{"d_expert": 240, "normalize_top_k": true, "balance_loss": 0.0138, "num_attention_heads": 8, "head_dim": 64, "attn_scale": 0.125, "init_std_qkv": 0.0202, "lr_mult_o": 0.666, "decay_shape": "linear", "final_lr_fraction": 0.05, "dataset": "wikipedia_en"}
Below are experts of layer 3 (counted from 0) of a mixture-of-experts language model. Rows are named router (the router's row for the expert), gate (a neuron's input weights, with its number), up (a neuron's input weights, with its number), down (a neuron's output weights, with its number) and show model dimensions 416-447. Each number is 200 + 40 x the weight over its row's rms, rounded and kept within 0 to 999.
Before each expert's rows: a language model's description of what the expert responds to; "comes after" lists some tokens at least twice as common just before its tokens as in all text. This comes from a sample of Wikipedia text that the model never trained on. Tokens count by the router's weight.

# expert 4
Numbers in text
comes after: " ", "–", " (", "°", " $", " −"
router,214,132,163,238,218,238,272,198,197,316,202,242,243,197,201,197,191,214,177,176,161,242,140,263,240,170,105,170,180,153,261,145
gate0,177,216,176,215,160,316,118,166,158,254,167,129,233,228,209,221,162,138,94,149,215,217,207,254,220,273,172,184,187,200,180,170
up0,224,244,182,228,176,242,182,187,187,241,128,186,249,234,229,226,122,121,193,153,181,242,196,263,211,180,166,225,215,175,227,174
down0,243,224,231,222,206,146,218,224,169,213,126,247,222,211,233,159,196,191,199,210,227,222,212,248,195,214,181,101,207,244,121,195
gate1,212,108,232,120,227,215,204,153,150,204,239,219,227,158,210,156,146,230,235,188,213,170,132,166,276,199,251,165,175,179,256,181
up1,207,119,250,126,245,196,254,186,177,188,161,238,191,235,186,141,126,210,257,213,173,142,220,219,198,205,269,155,203,275,226,216
down1,219,189,228,168,258,300,241,223,231,214,179,188,250,107,215,192,124,255,205,243,193,195,241,209,216,196,239,182,207,195,156,214
gate2,188,233,239,255,270,134,235,222,233,253,172,181,187,194,149,171,209,238,163,196,206,181,215,176,217,247,160,208,236,201,185,191
up2,182,230,202,284,211,105,229,259,177,160,136,194,249,245,160,120,155,233,170,150,187,160,251,196,135,242,174,201,188,248,276,226
down2,144,199,223,202,238,140,161,201,163,179,219,219,196,215,230,237,203,212,157,191,235,237,197,235,182,173,242,171,184,172,128,263
gate3,179,239,177,197,192,280,229,214,188,238,124,213,294,194,210,263,113,167,214,272,200,226,159,189,236,268,141,217,236,106,241,129
up3,169,228,193,219,187,239,238,185,151,183,162,200,260,140,161,238,105,148,221,210,189,179,170,220,241,221,126,228,158,188,212,101
down3,150,145,142,207,179,156,167,176,215,200,192,188,226,247,184,187,251,290,227,253,238,158,232,128,231,216,251,183,169,247,148,178
gate4,232,237,156,202,160,149,143,198,150,181,258,192,116,247,122,156,186,179,216,131,205,196,244,230,160,197,186,218,191,107,300,173
up4,239,198,207,182,202,209,181,177,162,127,196,222,180,283,173,201,285,250,183,191,177,157,194,215,215,164,207,263,172,136,266,179
down4,205,197,163,101,207,146,267,208,211,242,197,129,199,258,180,157,211,197,234,145,166,273,252,174,150,181,145,220,226,261,197,189
gate5,255,252,100,192,179,266,203,191,194,95,220,209,230,176,254,209,242,225,68,156,199,204,236,158,225,187,225,179,215,277,224,209
up5,198,191,121,229,132,221,165,205,189,120,227,172,228,146,210,188,219,275,129,162,231,250,267,191,199,142,181,188,210,275,286,185
down5,122,170,123,207,236,241,178,156,190,164,236,201,181,196,188,204,250,160,165,232,194,194,212,203,177,160,191,191,195,231,191,145
gate6,222,253,234,208,183,196,278,266,179,301,173,181,235,292,237,202,261,177,185,209,183,174,227,162,222,198,188,214,148,167,262,149
up6,136,193,244,180,192,252,258,228,217,244,235,160,173,215,189,207,185,252,161,233,174,142,195,251,265,267,196,196,174,165,249,156
down6,171,227,160,186,258,152,218,225,258,337,149,149,260,216,185,221,189,223,223,253,175,212,320,199,176,166,171,294,188,191,164,160
gate7,230,192,236,241,166,249,252,210,139,231,235,124,208,189,232,209,213,308,251,192,165,197,200,221,165,181,223,184,148,145,227,285
up7,187,202,221,262,190,240,251,192,145,264,163,115,205,228,197,213,234,215,239,188,200,179,192,219,202,153,201,221,241,134,195,299
down7,255,272,199,257,262,195,257,154,229,181,200,226,206,251,184,255,149,221,217,151,290,237,228,189,199,211,179,182,190,122,244,280
gate8,230,176,214,176,246,160,222,191,134,209,240,228,182,118,276,207,170,168,169,219,189,113,148,144,218,198,184,196,210,236,230,228
up8,175,165,144,178,198,179,256,174,91,226,226,258,238,219,226,221,127,201,137,135,230,152,174,219,188,198,183,193,189,189,237,171
down8,255,137,202,217,234,174,194,180,199,165,188,264,241,247,253,228,173,191,224,216,175,168,244,144,244,235,210,213,224,176,237,226
gate9,203,92,225,204,168,188,169,264,169,268,187,173,280,136,198,238,221,199,179,173,225,145,195,162,220,174,275,220,162,152,229,216
up9,218,122,213,232,210,154,168,302,253,185,190,216,196,206,219,192,232,188,209,223,193,214,128,128,297,254,260,239,216,187,177,176
down9,186,139,161,183,188,220,136,140,202,216,126,251,197,209,233,245,239,293,227,166,149,182,274,174,238,170,260,235,176,251,219,242

# expert 3
Proper-name modifiers
comes after: " the", " a", " The", " A", " an", "The"
router,230,134,182,211,264,138,234,202,205,168,162,216,214,201,240,238,171,229,167,177,153,225,220,206,186,196,153,121,205,191,179,208
gate0,256,228,234,109,223,231,212,229,178,175,190,200,187,175,181,161,220,159,131,242,180,146,243,248,202,171,251,182,206,246,134,157
up0,216,190,103,186,183,223,184,213,166,207,229,244,140,176,238,265,200,216,196,285,146,136,190,238,279,245,211,176,142,194,256,202
down0,169,169,218,209,186,219,225,161,212,157,230,207,232,164,143,235,206,168,254,190,274,148,209,179,170,195,208,149,146,194,155,301
gate1,185,149,275,206,224,168,171,178,203,203,167,189,183,217,232,127,229,223,197,162,261,218,208,230,214,216,176,240,186,259,249,208
up1,205,202,214,201,242,160,172,170,160,247,188,120,202,201,211,171,155,215,194,248,239,148,139,226,253,299,241,183,156,195,232,168
down1,241,218,181,176,165,324,201,220,291,126,148,216,125,143,176,192,220,171,254,136,209,184,211,204,193,153,169,169,187,192,177,250
gate2,294,221,174,209,128,168,170,181,214,248,127,277,197,202,176,152,263,203,174,228,181,214,241,158,184,107,208,131,252,224,225,216
up2,233,201,230,178,205,200,206,214,236,174,213,190,130,192,231,153,277,212,194,139,190,217,293,202,212,177,185,165,251,207,242,190
down2,171,226,164,161,207,156,184,198,224,211,223,243,188,224,174,211,212,270,259,125,164,176,217,191,186,128,232,171,200,194,237,118
gate3,178,189,240,153,293,230,155,166,266,214,149,228,202,168,209,162,176,180,162,109,203,201,247,260,215,167,142,139,171,217,233,211
up3,242,141,201,179,279,190,195,211,145,243,181,146,199,186,227,169,232,196,136,144,119,182,237,193,233,109,150,179,183,168,211,178
down3,248,167,189,236,233,237,229,209,232,174,155,245,202,154,244,261,195,166,113,191,133,192,229,164,120,290,155,123,205,196,157,273
gate4,187,186,268,211,229,208,253,168,176,167,161,178,205,185,156,179,191,271,243,179,147,239,198,268,133,126,216,229,201,226,166,208
up4,191,200,288,211,188,198,210,185,192,241,192,190,176,173,152,185,243,304,219,193,133,215,201,163,144,178,200,248,152,156,229,172
down4,165,246,243,159,268,237,193,184,200,124,172,204,243,232,194,162,246,307,144,263,196,207,104,214,232,192,256,199,102,209,183,285
gate5,177,209,246,225,228,215,173,183,97,175,206,166,139,223,135,194,299,159,244,165,185,180,297,200,201,191,255,175,196,165,246,174
up5,184,183,217,201,180,193,221,231,169,202,174,189,168,212,139,208,258,143,267,145,190,191,310,143,220,117,183,169,187,203,230,204
down5,195,247,228,178,225,176,125,230,240,140,163,245,239,252,241,149,229,188,199,144,159,174,164,209,193,244,188,245,205,199,249,177
gate6,222,170,154,164,257,152,244,218,198,235,98,242,190,251,162,212,241,185,211,184,238,211,188,213,163,124,196,246,82,151,213,168
up6,269,148,202,185,210,188,201,190,172,183,142,146,200,258,211,175,244,213,294,222,233,216,271,223,125,96,223,183,157,224,196,162
down6,211,182,216,151,103,137,242,247,267,161,197,200,161,186,140,135,186,191,221,254,190,239,157,225,156,179,223,147,145,197,255,199
gate7,159,246,252,225,112,182,202,238,232,159,220,228,199,227,225,223,139,152,221,168,265,229,192,194,211,188,181,130,270,136,151,171
up7,193,174,147,159,221,184,184,206,270,203,200,202,158,182,138,167,124,189,227,97,251,242,170,277,184,150,209,140,285,131,221,147
down7,284,212,222,159,140,219,292,208,165,227,222,180,142,190,140,181,179,193,224,165,250,219,175,198,264,209,147,204,199,179,152,199
gate8,192,200,183,151,177,223,231,229,189,175,158,281,155,222,261,191,190,180,182,227,190,153,140,155,209,207,139,173,210,213,238,196
up8,177,146,228,184,150,201,133,249,180,172,86,203,143,221,254,134,151,158,233,284,198,158,134,142,232,240,141,201,206,192,229,258
down8,225,186,242,202,211,167,202,140,247,160,94,149,144,204,273,228,181,138,209,194,201,199,157,156,122,215,219,223,224,163,265,183
gate9,185,205,222,188,152,214,199,167,254,222,205,206,177,187,214,225,145,170,242,208,207,217,219,117,186,194,249,186,189,224,183,173
up9,210,187,197,164,132,157,225,176,247,183,192,178,196,223,241,200,189,118,218,186,175,217,270,80,247,197,231,195,211,217,124,190
down9,193,189,176,162,242,238,227,200,182,252,247,201,158,145,138,205,194,225,234,211,201,186,167,192,227,187,263,203,180,95,234,126

# expert 16
Capital initial letters
comes after: " (", " \"", "-", ":", ";", "==="
router,276,179,191,187,252,231,245,136,224,137,148,202,248,255,231,223,186,179,139,193,115,172,158,193,216,228,139,125,251,189,193,177
gate0,236,171,267,153,172,213,183,227,157,209,184,274,105,176,165,209,214,168,193,164,197,144,117,189,219,195,203,144,264,175,176,225
up0,208,286,189,245,236,244,213,241,140,247,207,215,89,159,214,206,150,261,236,164,223,149,226,242,181,227,185,192,212,155,179,157
down0,188,274,188,200,133,214,201,220,229,175,212,216,180,216,243,290,179,226,206,198,124,130,213,173,199,161,217,135,163,201,179,187
gate1,190,205,190,246,236,264,175,212,223,208,207,216,186,183,248,241,277,127,174,194,190,177,211,221,196,242,174,175,231,190,194,184
up1,115,189,126,218,193,273,147,188,242,260,125,163,171,183,164,282,218,156,237,205,184,196,210,194,177,236,117,190,228,151,235,137
down1,197,221,163,212,234,172,242,145,242,244,146,161,287,207,216,281,199,158,258,205,249,222,229,255,195,255,230,188,183,166,262,164
gate2,157,157,188,186,173,199,179,233,101,194,231,188,226,208,178,228,225,245,130,171,139,232,173,124,186,231,178,195,253,170,195,162
up2,154,227,130,171,164,266,177,236,163,218,220,173,184,236,156,252,160,197,172,236,165,265,244,125,185,156,150,181,231,208,192,102
down2,255,204,253,157,175,251,236,236,223,165,188,207,240,236,124,148,183,262,148,229,254,186,248,240,196,289,219,205,239,230,191,178
gate3,216,222,208,172,70,232,223,175,201,163,211,249,235,223,209,161,189,186,224,175,225,222,197,129,184,207,213,212,205,213,284,139
up3,152,254,206,221,168,209,248,222,181,152,207,227,225,219,194,150,157,184,259,156,219,160,188,273,218,199,135,222,220,221,228,134
down3,211,175,180,179,226,208,197,170,175,201,277,220,157,214,240,182,163,203,269,187,168,253,192,172,196,78,188,197,144,176,224,153
gate4,224,141,215,204,210,312,237,169,143,237,184,146,261,223,257,216,225,178,233,144,241,157,134,179,213,177,276,233,269,188,139,191
up4,185,208,179,168,195,240,193,156,192,145,180,158,264,235,215,258,152,217,226,237,194,177,150,160,236,220,239,188,150,168,160,179
down4,194,202,194,193,123,234,147,155,252,168,207,222,186,189,232,219,134,147,168,136,196,216,155,241,150,100,231,218,200,175,180,230
gate5,198,208,236,170,197,289,192,170,227,207,259,187,265,188,193,124,121,216,185,239,160,175,174,218,102,180,198,257,172,192,251,202
up5,278,203,188,171,207,270,148,186,172,200,213,177,219,159,239,136,117,159,128,223,263,153,242,224,160,210,179,234,139,245,242,190
down5,211,182,167,220,197,245,290,153,190,201,228,135,144,198,167,229,191,178,266,180,158,123,133,138,183,233,219,231,212,240,252,134
gate6,230,235,199,213,243,174,250,260,175,192,155,196,205,176,213,242,289,200,176,245,198,175,215,191,187,234,212,160,193,213,161,219
up6,198,220,106,263,189,146,276,227,135,199,207,108,230,128,170,209,210,171,246,204,240,171,177,177,173,204,239,144,191,171,200,210
down6,169,210,300,157,277,193,229,223,144,207,186,205,220,235,254,222,221,210,157,163,214,206,228,211,222,183,202,205,218,166,205,200
gate7,237,219,165,194,187,175,101,152,181,176,132,234,229,251,173,123,163,227,160,244,262,249,172,188,231,165,150,244,155,243,202,232
up7,217,176,213,178,211,224,174,229,184,172,154,182,255,220,166,201,207,217,209,203,238,210,137,244,217,227,146,241,312,258,216,201
down7,223,192,219,143,250,162,142,230,219,170,169,169,202,123,183,185,226,195,205,250,144,192,181,199,282,199,163,207,258,166,221,195
gate8,162,195,108,178,127,127,222,238,145,265,257,189,160,226,218,277,237,220,216,202,72,242,212,258,171,97,279,167,160,176,186,186
up8,219,129,219,127,222,213,276,171,222,202,172,144,219,198,232,211,168,272,216,169,176,229,143,143,113,159,293,223,270,182,158,198
down8,226,251,154,227,203,103,230,204,246,240,218,239,231,231,163,187,194,202,154,192,231,180,247,168,195,222,153,198,157,196,215,168
gate9,270,209,178,157,276,142,172,220,205,208,176,167,228,207,230,155,185,235,165,209,225,186,204,150,153,180,140,168,126,254,238,263
up9,172,239,134,205,290,150,222,197,249,234,191,264,169,206,180,208,290,205,164,194,160,198,217,152,200,150,176,207,140,216,185,302
down9,162,227,197,252,175,212,168,200,258,193,189,187,152,138,185,244,219,214,185,128,161,185,255,203,282,235,206,129,222,182,169,153

# expert 5
Month names in dates
comes after: " in", " of", ",", " on", " New", "201"
router,261,193,186,230,219,154,227,198,174,155,216,165,275,196,245,135,225,201,199,206,91,190,236,201,274,196,165,191,219,197,244,112
gate0,207,164,257,239,165,167,164,217,208,168,191,208,219,215,112,159,212,109,206,171,264,198,292,174,197,246,259,208,232,212,186,165
up0,133,159,182,205,205,175,151,270,186,194,225,246,179,175,284,229,204,91,212,204,271,185,236,147,141,189,188,72,195,179,238,240
down0,144,186,256,247,216,281,137,208,180,138,175,214,156,200,215,213,164,197,158,197,233,234,263,201,218,245,262,150,153,215,160,259
gate1,228,160,157,71,157,159,179,193,192,219,147,235,202,131,240,199,175,201,177,209,221,235,244,236,154,218,154,216,163,249,203,184
up1,152,185,157,184,165,129,180,134,215,120,183,204,200,200,239,135,252,218,193,196,196,140,261,189,229,158,182,195,228,187,225,198
down1,109,167,209,187,210,200,163,163,195,174,192,146,114,141,207,280,219,214,145,252,189,126,205,194,187,174,186,243,128,198,227,191
gate2,176,158,170,176,222,235,169,174,201,172,192,171,289,199,222,197,150,176,197,200,218,220,185,131,322,201,158,257,224,184,241,226
up2,133,260,260,148,183,240,171,194,177,146,195,176,167,208,184,182,221,170,177,227,209,140,149,235,264,196,181,188,196,187,257,219
down2,130,191,157,267,271,206,108,134,246,231,173,217,206,222,231,194,190,132,144,173,195,221,177,157,179,192,187,127,145,246,119,221
gate3,126,174,196,218,257,162,167,222,173,170,198,162,221,234,228,99,185,227,242,215,223,237,176,229,169,249,215,249,200,166,179,210
up3,225,205,212,235,200,128,211,169,212,177,266,200,183,247,201,104,216,135,200,217,216,157,187,256,178,226,219,151,180,110,122,138
down3,187,168,228,176,142,185,211,196,169,249,200,195,131,178,204,268,181,198,125,223,255,219,165,166,183,179,267,163,209,200,198,137
gate4,225,199,191,212,116,237,151,225,164,243,116,195,161,178,201,185,213,219,245,241,189,188,128,186,275,262,201,174,180,214,209,202
up4,220,190,189,226,173,216,189,184,178,183,136,162,212,155,253,201,244,223,262,205,123,152,136,221,269,184,172,180,207,200,200,170
down4,240,240,180,173,182,150,175,239,195,271,210,269,236,177,249,280,221,179,171,137,181,206,241,227,163,219,211,142,283,187,185,222
gate5,237,222,194,199,191,213,221,211,163,249,167,257,260,164,197,213,200,267,193,243,186,217,203,194,238,215,183,201,177,134,188,211
up5,223,243,173,140,171,235,159,195,218,164,196,212,265,207,204,215,227,225,176,280,210,150,209,80,236,202,174,236,221,242,166,191
down5,216,208,145,257,138,231,276,178,165,181,203,245,227,134,198,175,170,234,157,187,178,222,185,254,265,238,238,196,211,230,265,178
gate6,148,212,163,165,234,266,158,180,235,191,198,131,227,197,243,214,198,164,168,244,236,112,219,168,252,207,253,265,196,172,224,222
up6,198,229,172,162,252,256,267,188,191,186,184,176,238,203,245,131,191,211,187,248,221,166,239,184,227,222,221,195,191,169,174,131
down6,158,245,141,209,239,240,171,254,211,173,147,205,229,188,230,245,195,245,166,174,180,116,216,195,226,248,178,177,215,140,241,209
gate7,258,113,231,223,161,216,182,208,160,231,204,178,207,181,179,219,149,166,214,210,177,181,191,184,212,217,265,156,201,236,199,197
up7,242,116,153,254,216,168,202,226,215,224,152,192,159,151,241,181,209,221,224,197,267,135,186,193,211,220,191,191,165,239,191,229
down7,237,266,191,146,184,164,163,199,191,212,162,213,200,315,231,224,159,199,156,258,220,200,185,218,201,176,212,130,202,230,177,171
gate8,202,142,210,181,205,178,126,241,213,255,198,178,275,141,233,216,216,163,230,166,204,183,201,250,281,275,159,170,147,176,235,184
up8,204,111,199,140,272,235,144,209,269,179,221,193,269,240,159,216,199,213,220,142,201,165,147,182,230,239,153,134,200,250,269,171
down8,235,267,181,198,202,194,214,247,193,194,228,252,271,237,192,216,229,175,114,209,221,166,223,262,288,234,183,169,178,207,198,162
gate9,207,243,213,130,244,190,99,167,156,187,175,225,251,251,135,190,180,179,242,186,242,218,205,227,244,278,224,243,187,201,138,187
up9,200,110,178,168,202,220,184,207,201,199,154,194,182,301,164,144,203,187,164,249,240,184,256,207,220,266,245,212,218,149,231,242
down9,235,214,211,213,166,164,181,203,145,184,149,235,117,186,199,168,172,266,154,172,197,214,171,157,181,232,217,157,226,161,216,239

# expert 10
Parentheses and units
comes after: "201", "200", "202", "199", ".", "198"
router,212,163,204,216,193,166,191,167,138,198,261,212,229,143,299,176,201,181,186,200,162,170,136,271,265,242,204,195,237,226,213,181
gate0,172,199,188,180,181,161,190,225,190,201,217,189,177,291,151,255,258,134,174,197,199,169,140,176,212,226,203,216,158,209,208,191
up0,170,177,187,205,116,221,208,145,215,210,153,218,198,195,205,192,159,168,151,260,265,149,175,172,238,248,200,104,120,152,206,149
down0,226,150,215,225,173,218,213,178,224,127,167,148,210,146,181,225,241,237,202,200,196,201,209,161,246,220,159,217,169,141,217,264
gate1,273,169,241,230,198,181,199,224,227,198,216,203,159,152,195,169,185,158,203,248,151,120,229,207,225,192,214,208,194,178,254,245
up1,306,179,217,226,263,215,189,219,272,229,230,195,143,118,247,212,232,163,182,171,149,167,252,161,218,182,168,185,197,104,247,218
down1,210,258,159,226,217,257,213,213,158,188,211,136,98,231,249,214,128,226,207,205,196,225,229,118,241,154,175,261,177,198,150,191
gate2,166,172,231,210,200,228,157,240,203,82,227,234,251,249,249,158,196,171,231,200,184,161,225,284,206,179,146,210,172,133,201,160
up2,253,212,226,221,235,189,183,247,236,191,240,205,213,237,224,180,197,232,177,273,207,158,217,258,158,139,157,183,156,175,218,169
down2,205,165,210,230,163,222,161,124,226,260,220,285,154,174,171,237,267,206,203,276,281,138,189,244,189,139,158,199,228,164,243,209
gate3,262,247,131,257,191,215,278,138,177,294,174,234,197,142,192,210,144,96,190,186,200,243,192,214,181,196,171,170,213,161,131,215
up3,183,275,149,238,189,195,293,173,155,315,149,232,224,157,131,232,185,152,180,215,199,201,198,230,217,192,185,168,228,170,159,270
down3,217,206,203,201,209,190,224,122,211,164,241,259,118,274,175,164,151,163,203,196,240,233,192,206,182,214,232,137,202,153,271,190
gate4,168,189,218,188,174,166,97,115,159,218,200,193,172,249,192,159,117,229,168,253,158,183,192,220,184,208,184,211,240,236,225,270
up4,205,241,250,176,172,114,174,173,154,209,159,217,224,232,190,194,163,143,140,243,156,208,135,186,242,189,168,150,245,262,242,240
down4,221,198,216,194,202,228,225,241,195,187,198,176,207,185,232,183,246,176,208,165,230,181,245,149,259,157,243,229,195,200,170,201
gate5,177,199,223,219,204,256,216,308,234,199,177,237,228,225,190,219,279,198,199,177,217,149,135,197,196,196,243,206,276,183,157,251
up5,298,154,166,239,229,222,183,213,164,118,214,161,195,166,183,200,172,206,187,213,228,194,192,230,151,225,125,157,247,237,157,241
down5,220,219,168,183,200,228,151,177,255,142,227,270,194,220,215,230,130,163,184,129,213,181,203,211,132,240,230,199,237,183,164,217
gate6,207,282,237,49,189,212,266,135,223,144,225,227,301,229,279,182,249,129,245,229,165,240,269,210,251,207,217,132,149,165,191,194
up6,227,244,197,186,202,194,203,153,264,206,153,149,186,230,267,132,216,208,269,221,217,286,263,196,194,190,237,166,131,197,178,179
down6,269,169,194,187,208,189,244,143,182,141,149,132,231,233,254,217,169,171,250,160,255,260,216,201,194,192,190,255,198,226,244,213
gate7,128,208,279,206,184,203,223,221,169,213,191,212,280,174,173,146,168,141,203,151,262,147,157,226,246,171,254,230,245,198,251,198
up7,164,253,220,134,158,197,150,218,157,232,219,254,161,177,176,219,172,109,261,102,199,141,209,163,259,223,250,219,262,232,240,307
down7,239,166,163,226,250,144,242,293,270,121,121,227,159,176,206,161,228,220,185,176,206,190,240,176,232,247,240,134,128,134,204,236
gate8,163,232,179,189,189,207,164,174,179,140,186,161,235,272,202,311,183,184,220,226,137,186,244,203,193,181,263,255,261,207,229,138
up8,203,250,191,223,176,201,204,122,185,186,233,141,251,273,187,217,202,189,165,286,216,166,198,115,190,204,231,151,224,184,217,153
down8,203,152,201,178,238,198,169,150,175,241,187,196,208,171,215,229,259,177,117,171,219,239,219,206,244,155,226,124,197,231,169,182
gate9,228,209,248,145,235,158,257,191,188,145,140,235,266,267,206,142,176,215,242,205,203,213,166,192,226,164,128,239,184,174,206,251
up9,224,162,193,184,208,133,199,170,163,170,182,251,230,227,186,182,168,248,239,193,149,188,179,167,213,248,190,265,214,179,146,197
down9,218,180,245,193,231,131,221,140,150,202,305,207,224,169,153,171,184,179,218,153,245,152,202,212,207,227,225,148,261,264,121,207

# expert 7
Line-initial names
comes after: " |", ":", "-", ",", "|", " \""
router,228,193,202,231,213,183,263,178,227,168,199,261,184,188,249,149,172,168,206,193,109,209,154,157,192,241,186,96,166,258,216,159
gate0,191,154,169,188,234,181,229,197,158,207,115,107,239,221,183,174,188,191,178,201,195,147,219,133,223,173,266,186,206,231,192,65
up0,177,173,156,209,212,229,204,220,251,187,165,152,255,184,200,205,237,143,155,209,167,194,191,191,237,245,262,159,204,217,181,116
down0,156,235,229,249,251,225,255,207,156,187,241,169,207,237,171,180,206,225,206,159,225,212,164,139,260,243,176,199,142,94,224,131
gate1,209,200,187,218,171,144,147,214,185,186,167,179,129,203,164,185,159,217,270,295,140,239,174,219,241,193,168,217,235,170,258,158
up1,199,199,159,278,201,176,168,187,199,241,174,137,160,244,213,222,234,147,225,274,137,205,154,159,198,210,186,187,264,216,250,162
down1,245,138,228,188,226,212,214,191,210,179,200,183,194,179,173,187,219,211,207,154,203,175,227,128,258,171,192,267,169,159,280,209
gate2,231,196,194,91,166,168,226,192,207,146,196,257,164,171,198,165,174,220,231,244,148,177,260,203,150,175,251,184,143,190,168,271
up2,218,203,199,153,183,164,220,111,182,143,206,264,153,214,233,185,180,196,208,192,177,205,213,209,142,193,188,175,130,207,164,304
down2,242,183,226,193,196,238,209,186,199,118,170,269,264,186,248,163,140,190,177,175,236,213,260,188,182,183,190,142,171,214,243,237
gate3,254,186,255,130,148,240,193,209,179,184,151,207,202,178,194,208,257,255,280,165,169,285,169,227,199,123,267,231,188,233,207,202
up3,157,228,154,206,152,189,219,237,131,186,146,182,196,150,175,229,172,247,265,161,217,226,192,256,187,232,219,184,159,208,171,130
down3,162,196,260,195,306,230,215,147,244,195,249,186,165,155,179,219,196,189,210,203,251,198,223,260,221,222,238,191,134,226,202,181
gate4,121,246,176,237,147,125,233,154,183,174,228,222,177,235,233,228,170,143,219,161,150,200,133,172,240,188,231,189,174,168,256,143
up4,138,216,196,193,192,212,177,195,203,175,114,182,222,291,339,236,251,225,185,277,212,159,187,231,227,180,199,209,217,172,179,171
down4,238,175,226,225,208,241,203,156,192,162,196,186,177,216,151,193,176,162,233,202,159,168,208,210,204,214,172,174,270,171,207,165
gate5,164,170,184,189,188,214,241,204,176,211,162,179,192,212,168,149,182,194,210,188,163,257,186,213,195,190,148,152,188,250,206,232
up5,205,192,208,173,159,186,268,237,111,174,201,233,145,182,218,153,162,165,173,193,110,216,218,188,183,169,195,182,196,258,199,236
down5,193,181,182,234,145,168,196,182,96,199,172,210,160,254,232,175,247,236,158,224,161,229,195,167,125,190,204,173,239,131,169,222
gate6,178,256,140,238,189,158,137,243,186,190,193,199,175,191,189,158,180,208,179,203,152,271,229,219,261,233,253,251,163,232,215,230
up6,185,175,200,235,231,150,148,220,205,209,193,171,167,205,140,230,77,235,153,210,171,210,145,182,194,217,170,215,207,208,251,143
down6,173,200,152,270,194,238,166,231,158,208,174,193,283,220,209,124,218,101,168,123,194,197,264,233,195,243,226,183,168,261,269,187
gate7,147,231,215,167,242,224,254,152,210,240,192,182,190,248,203,183,210,231,183,177,236,207,267,142,243,187,212,191,188,215,245,162
up7,164,238,165,196,264,234,259,174,135,160,207,151,210,193,130,175,203,238,152,101,168,208,327,212,213,182,213,240,181,212,209,191
down7,107,178,233,227,163,171,189,142,185,235,203,149,203,169,190,173,120,194,195,278,240,210,177,257,149,105,137,195,177,176,168,236
gate8,89,171,171,130,178,223,176,157,170,195,192,221,125,148,126,195,165,212,206,193,160,171,208,203,263,256,196,224,195,176,198,241
up8,174,123,281,168,175,226,159,185,194,186,194,233,220,109,193,123,228,187,246,217,177,199,231,222,229,218,164,176,180,234,219,234
down8,159,203,205,147,242,231,179,143,166,197,121,252,320,251,150,228,172,177,292,207,237,206,251,242,174,204,252,200,230,236,224,246
gate9,203,274,271,203,195,211,278,284,177,207,185,188,143,191,252,189,210,193,172,113,203,235,204,196,186,195,151,254,205,231,217,113
up9,211,246,222,288,195,189,208,233,186,223,148,224,237,136,290,257,262,230,229,167,158,209,232,175,203,218,198,243,182,179,137,242
down9,260,141,228,242,248,204,213,195,206,184,182,206,186,245,198,209,166,142,119,214,253,178,112,195,219,215,127,143,215,192,150,157